Weights of a small mixture-of-experts language model, trained from scratch on English Wikipedia: 8936 steps.
Below are experts of layer 6 (counted from 0) of a mixture-of-experts language model. Rows are named router (the router's row for the expert), down (a neuron's output weights, with its number) and show model dimensions 0-255. Each number is 128 + 24 x the weight over its row's rms, rounded and kept within 0 to 255. Numbers have three digits each.
Before each expert's rows: a language model's description of what the expert responds to. This comes from a sample of Wikipedia text that the model never trained on.

# expert 59
It responds to: Infobox mid-word pieces
router:110183080145119124162125142122200143138128141140091166115122143108150099134146147113110155122120121104103112116123132114099163179134130137084098158147132155162159106139120152124095105124110108154136158059102135124187160113116109125180136134138082114113137139138130082152108167135147137145141078174160118136130087095144085135126104107156141143149091135104103125118143119156132101171120176128135103126159134113129099140117158112153143120121156123111158128114115115170120135151113117120161168117131132089151135146167157124088136116163112115106148129118126098158173074103125133138117111139137123101091143122126164116142122109125094185181155091151171121126140111162108116106115125125085144131125131136156113097074112139125116093109137143117102148113125115121162087128142148
down1:147158140079115110111121132102172130107095097129093143094126113129125121123104132135159074193142140142122150129151161140152139095137149124125120125127167124176125149119133103109135183142090140120132160125137112139089116126149127153129121128164127146124180120176099079101115182125108129118088105075149141106071128142143104130151136132164099091095133146154141100152143121169166093139116155137156160124147137118105114133133134115103126123121068102134106142125138164117145088137108086136153122098120117120142102098143120115139117072147122142134120100117117077165145183145150151115135179130122090116125133141151144158112111152124097068112156105119110145115174124119096162137129186112136101127135146148111146149135143116138097122123130088129126086152116111121137152116171089
down2:115089147168099096148081098118126101127127136114113103096168176169180147113137100153146128128140106130122123127137142136135171114172141119126123164156164160086123097141129109124135136067153143150071130163136115131097154118128112112133124151125135127113143161162153130147113204141137134187124130075134106126146134157108140149137114097125126137110184101128163108158158114124066107105102120125189130099158165145167134134095166140128138117116151106092106105127142130120142110135140135148143132132157144109082136119113138111091116110144151143117143131117106178134146132118122117125102130143086095099109131154119094115150163121127121128111169108130133154165104085106109135162093108110123113150136128144122162141151133077161124130087167128108154183154114150125112091144130138
down3:137164103104112109096118149131126174184135142157120101105123154136127125164114153116114163136103153120177134140105140143116171105140145130145100098130129081157122122100107124145105132157126121104106127140117112094112141113178133124091119107163149117149133118092114115091140121122108105121122108124122106120110102089076110136129085093121132112124107126134101148147143112106145164176096123136133098133125153149125115113126126156102167134075122168151155092108117115094174083128154114144111109121156090149174116126117157157126141140175136128108090111151157127102139116142161159106091127167150146116090145158120102106167118120163147143136069189125126140105157170098139114133132151092144116167116094132103106157077130109142084116113109110060089153154117129124095100133112124
down4:141128103095103115110131105135156121128136120148125117119148157135128119142131146146126159139118145153097113080134120138131164217135175113185143158114082151185144123097108148140138136118089092113148107117174129148124141126136180088148086112095173108099168124172124129108137139169112127124131153131138101135130133131106137120132104077124142144124109145156099079092106125168110138122131137143116112109092130076118145109164167121138154110143101144151121118170171144134139114127171122115119119079128106124125128091131135113146168160136083143142133131137126063104119160121121127127121088117131113114155136151146126074150121127111047116121123147160116138160175127121130155095125104112120117117121102152101138168158141183090121116121173137134147127107130100150117141151117147
down5:150096136106155156150183108163145119151145110115140103140152087118129111124129065144145150163125135133108168155146090143138143113130140154133127131124137160135151087135155124121080143149168092102130107114134144093162147152151096164168144120104165138147108133121094158152118139166138105121180158151167108126153141125110137116130114125098164135120112165110107114128096142134144120101129098089171111140121123097101115098090158172127141131110145130135131116148141125131123102116132163157127074158147101123104113104151158116074105120141103123149125106109126112148141077132132137162167150146134140155094108109130137125105094141118108177122112086143161094135084146146132126133077118128158110166154209153168149132128170141101150105120108145135139089145130126108121184132162103
down6:127129137159144133073135128156137122127162096092083111119127125154146118121138125122136109152109117148125167130140134073159161146144089151126121131160122126076125122178165113100129114103126135109124160069095153092137101107129178168124152125183132115116133142114144121099122113186176117149152109145159110120127130162113094120130158135124142151085142148145122124098140182108131121113135126151092110142178127088084129081122179138179122137176163103192106183100075164125141110131145144111139094163160094138125123117102122102084125144100117121121121146116115129123122153135161093149098132134126116139090092100138163136131135093138145097119117108114184147160108128138133142146119126126112139147126122115173151147145118129123084128137148149123121097124115128159157148107123110
down7:088104126126143107114104152147147124107103138108160120108175139166097067150142175124126128144087104137134087120145135131150098124108195101137143071138120117137162075125121142144130123119128098158084134088143122189140161143109138096143155103086129130130147125108152112119117135112121123159173102103136148118082137125132170148137114141162114153145124133071109138129154147137131098115167141124112135110165143121157145119100169132138164114133127120167132137115085128132094112127151158101077116119106085117100114113151144124119154137107119103131167125085110121102112149130152139100108171133129110158131064165098146172099140123116112135120137141165144048149145130150152109127137101147168121091101121152117140161155103114106160107129139122125097107140140141167119113097140108
down8:135117137096144102141101085113083122139125137150173127115142135128121099137059111137128118163149159148154106121148169137180135178162123148120087134096118129167129122141090112089087137131122117132079072146135054163101103142103128133116062114184119129122127172133133147162121127124146103140131160109128143098113153124133145135130117134131111129151092132167093128130117151161158118119121159139102130153115140138134155099136120175073084124133132124124175148131106116114115119104129161138121111145101113131111084135154136132146166163163164139144087109105106123133123118081140133120133125169074115116155095186106133105077144142123104110125158119122168141127117082091113120180154143147141133154128092127139130143108151104146159132100122110164136127121136110106116116114116107
down9:136147110103121109145104146128110158098153132126119141090118099151077149103141158140124124132124053118123121137131093143137116116110123172149104163099137144132153141105111135141159109142111127157094116138120144106138098127154119153143105110126114114130073158128154110089101129130123107093127108145121114152155112121115134141091119102118155150181120119169122138118139110178145083162149141110083120149151106160155127121143174156159112135113165105136124123128145125113090136185092149130128172183093124105179139128096130083108104087081118099163145086117120162160086125162167131134128089089150116136115139112142124140116099121093106138145136120116103121160116116139129120116128154147133168147139165085109134136113179171120177132179077141174148143106133152117113111103119137
down10:187137121146167187116149131102099133118099155155121130126134142111137139124158112115116165137157155147125130152078140157144146081121112113110099114120098111116121171141141112092158136142119139159161089129111190119128097155082121103110166099179113099129109112048122144120124137145126156162117162137106121177093175123164138143147141124121103153150093110124092125124141124143107096109152113158138173126124182143151107115115132130117136121132121122126127124182142113159101142140125121112170077147134112105135118178128100134189117130154146133132119113164111150137176174127105105099137102098174106099103154130104140130127132151128125069143117143090115106144111146106142094112135156128154111120124075108136116164110124111116100146135159102123111124085143111117159122149144120
down11:128147138133101118171125091092130089126072110120095095116145129122161158108138100123125102134195107141116128088124158111139122126139151098146111146144105109134135137137103113119130149146128103119110141136173135171123079128113159078107135099155125131087139147129118124140119137137111119120150101128114169148108136161138129135111130097110136104129126117161151163166142140059125140092148117163150126125137115137145131093145153151140144141116168149083158109145091110154149089101120129128094131191170169144140118131149136119150164138149128095115135155132131144151144108155073106102142176104159135144141086163137156104090114114137126139096081144156128144145137133114147136100103124073128151162149118147075110123105081159146162157072121128099149147119153140071147154145158139
down12:146119117111120116098092114120142166093142083130159137117089096117110108139130160175083131163125144094125149098104144153136100102145111145125100114130162125141142111185135121150130134141134126139170056122106080123114106115127132110113150128123176096110108177137129118116135135154152130140130063123107119117124105139157144146135092184162172170139119110194122134098127077145154123110066122144073148119137091118100136152104081065115147124143089133141129161090119110059124129151130097107074148127121136108125134119138138103123135142106124131148129102127125137135124140147131150139129121094101117107146124102138144143120118146095191104129116140128159100149148098149155149134125172132144106187162136124142112131112167118153122116143132130139148170149115137132119114105142122
down13:113120088122187133119121108144123158123120193153096115159099175143131111102160140108122117116146153141101143122105143137124191096123154145124146102131127114137120137131123136114155170116097142146123134131153151129132123113133113105093151097180138114134054147069121152107088167140079149114106126128103148143169159141124146172103129108136140100148089118124135164097118072099120130135148133136130089096131179155110135140130114137090127136133142102112128172122115177123148165134129148137114144117114097123165145168135100105108113160105133160138143141105112126157121133124121150131069103108105102126118138134148111158121119179141132177099119167158086113123150132120136132154144120112070145118135102157118164164143163144131111134100076146094154136134134087136138088138098149
down14:122118168128150124123139130183118122131116183152106137113117092147126151096137110146132136129097090130109120140110178133120103091121130142127151116182149112128091157150146120183111099111099109143099157109154067147101122146113124101110095106106124135149169116162134148134156122133140161131125114125132076124099131137139157103141131094151164098164145142042116122114102109126145135125140109114069169128129181084185107108121082139094130119122117115084115151140138106087162141115129156139152098120151154101092082138119141143143135118186121142102173123102144117131145124128166080121135142130127130100121094116165130151148141107130140086117116148138159132128135142122139147132087171154122110147115114125107174097154132077143145120135105110116143154093144159091144128116113147
down15:176147113133145114117078129160149132100147128140127140124122114127157120173112151115141137164166132132110148156111055192147087137114108138141183109130129137133113139138117128124094103129122132087131124120111151152134163126156145122132125094092149108113146095075109115122136094149137112117120156116177086161151143159110148111106140125129137133128132140166171123124131142119149164093122169139096083173143093138140093136121148133135120161125126185096168146123118101111118146107108112133156154173093149124098100092107111120123112128091130122131077134146116101160139065110151174148125110162137124152098134156137136108083151132142125121105153161121081100100082145124138101104080108127131112168110161138122129161127135139141187082091110131143125128137128149100130155107139156
down16:106140156105105126113109076124145090131109122166097112133122122126122116134113140147132086127107132163151116157143083129105134108156153129145104116130137184150098105131119143174158156103095120174146091112131129144158147124168131175135137134133124121078153099132092147089129098116132153114125114131134148134082121151114096078114101084107146135122148116134146115119110119126101090154109088111118104147109088148129131125103115116109117125144119142107158155143081148132129120101124090209122177076135139103154136186096124125080107142088158138179098129146157143140096103129113110128072117147129155126111160100118187094150110095108130110113132126090143175137127151132129106131136124117132129150096114143122133097108123129103140149108138089140138127144129080145127140097062147
down17:143129143171127130139111137107136114148126133147088130106122151120128131077082118135098135123107088148165148117136172077136170139117135163114095098166149139128139144129166142141112105153129096128111088131116164135132120152127152144153109151158110109103145155116095120109119176114097173131105161170150082122136112185158118129063110102129095103124144151171137133108169137129158164102142120146154115195143149195118137132159145152117130156131091107093143147142108148144092140174126116115155139072134118119158138083132131151125127132146140148150099133119132123142115110116135110130131139121114167098160107173120094146122129123131131146118125145123115098095129129132133098137148117068131175159138130120086128124114067111159145120133156100142168167133106136120130136123196121
down18:140104164128092172138081109116131116102120145096077117103125102145135139101136159137114153119158129146123169104126114105108137148130112141148118117128114144166112116107087174167093138120121138078107116162133135172095120124134127133154131089142136150137151099132129127092140107151148128119154089153133101148083154133131155130183142120133143061097115133124137140107166168132135101136141167083179084171137131086101087140119123134142120184124139164103134126081095095151155181089164113121165137140126115115157153157147127131180126131157096104085098120142107117110123114176152108137098131111112101096114133123143140128124124119128142130138111134172120140117133165083131125110103114133122137126141142131126154111161087121133060118122167108167148167172125116116103126140147136
down19:134130115112088089133107202135091133126138096124146119154132119117141145111113096130129143164125084114122082125151118143135115133126160115164145134125159106088145120124198121118107164131096123083154105122114137099166131163119155121107133108092178112154119126124080084124155131108113156107104145069130136080089134147137147124164136186130113076119117148152117129149104153193142118138123127138117164102088168139117127137074132151125107114098141118153128105106139116115101106122164164122133151138112149127125160107147149096149151143123163095161124108126102103154082107083088176131154136116115130140110152108094137144106097129156173119122113108147153151116117147103101145088145146121104105163138138142108104118096096097140137125145117075136134139169137148148129130118111107
down20:095137158087157151132140119140145112140134102074103101143149127126141093180150148104134142128112113095127124123138139142096115125141108108123100114133120152128175159089111087160109188102123139167129138129173108161134102140151133138151122158132110132137102102114139131139103113123100155117132160144131115159161129085148119085116088122184095154099133150138162113097120148127139138099094100103104120145127168201183121138109095138136153114193097149133144135109145130128122182093155131118155125162141157127129148115092128127146141123158116127140126139155124128136153118113157153152128124149170108119135103163114097093108085167141122138133135119089132151120121119124132092120118083122127109095143153123134069125146127086072153113121125107103164112156129075109172130142144076
down21:107128135120201134111095127140140094143133143141103142149133135105126112116098126158136117101140141128141127123134113183141082155118160133127088118129177160126116121124126140111109171124108111078157151199120128160108087165124122123121101078167152138168137135127149113118100111109121132099099165148136105177150105164155175116122124139104139110157128118085092115122120146205104151154109157119117142189157161120160097116075131155131111128119109091097151119123097092122108165142126149085119107107108165108167136156150176148164138120155145127133105154147132133146156104120084134104138108100115080153135132137149105087122127121134097146082129130083143120104119132121089114093118119123135132126131133088142091107144117130134152104163114119120119157147145121113129117170144117
down22:094085142141107125131167152138122143164147116081126126157128094153138141143099115151109148129156091141096129148108119165067112105137101090170129144151137148126128145092111146161141139145138157125091099139104046165134090142139123116136150093125134135131164110136113124148091149109103131112109143137110120132161139084139122123126097114179136153093124077118134066151135139102110158124113120112058101143108158145144121131127109140140172139119113140139125144115113054132123112116110089117126083099081162134111103111114098175164109109150111136105140108131143178118147138132138169128137143166169123151108084159137158153148114140121125114137129113102120135166160106112112119148148116132150118167148106163155146141153114136110134128142088173105121128094134166095162134119104111
down23:119073142178136126128108128154149167162146103106126120111126124145130103121136151138121126127087152121113105116114156141114046113119112101104137122153126137137153147166120138104122170070158094112153110169091089156120146144075127146158086118127162096106190124165135076119130130126106152153163140134143123125148114113164184079111134116138121091150148117130100144160141138137121122117148131126118150141091118120134116129094112148143129159133154097111140141144132147115096183102128159113089095157182151134126109085140102137113126085162136123172140153134082171116129106142142147117116091128162103128135098153080101108102122104123155123125120106115115161148122101115133114099079122098163127138149144121190119123102158128125131116120128087142123107125140120166088129155136138
down24:118154110156116106155128160128112184138157122160139120157133150122128128118148079116133119135153135117106100119125107110135159105101128170119112126100128145114087103113124072145143146155149113118093140141134130164105130090102114112121146168139112150101078117137127141123112169141122147109107103092073078127110147155124131191139162115108073134108128113136190164147162124130152108114089118171093145076150122166151146117154130151137095130133134101120124102132184173103129170129115107145143097167120099075128104103131114159146109121068146162126123164139145119169123169123150160157125104127115133105146143114137112143086127151115128088126127171106126088119133164181139128104132152154133140139086110093120151148137124101162116126144123143085110145112104159130143128122123102
down25:129116115148130125145146139102106163119114128128167161168089120108096117127105080111098168131134090115140096144124090148117123134150134161126136141148147114122092120150136147096103146130126136145139123119128123148105160100154066107151125133156111139158116137105112151107161120135160139181152102118143121159145132152109144151144077147152101131164122080182108120096153124099101117136084123095135123140137154122108116127058122107161141113130113136129196171147129122130146118116140190123123114127134133124103134115138165108104122129039146121107158125122130102111079112103133128118134089135114140152071156151100116186116206112121076133139147129147130096125139096140102133122149145129139158079133086143133154119119140143135099104113106106092113119161123139114150155107149121
down26:136161143145084112130094132082134105108146111127149167138120142139157115087167145133104129136198119104153108133133103121147149124144128166160119125156160098145143101137144126125136091141159129132119105102140130142124106168105118150155140153115069120123125152090141129120071117148138134136110083120127113132147090123156106188096157125108132136127126119114134131144162103108108141093157109169122120135146115166171157130148124136177108166124155121117152097148131133136094139089131146127063146144132114120162130106141096155151129143130150110133118088137183143119179115132107093123168131128132115116130106097106089150072136128202133131211088118123168126092093139107139138131155174149141103166148091150116126136148145155163132110114124132135148129138143138138129161111104145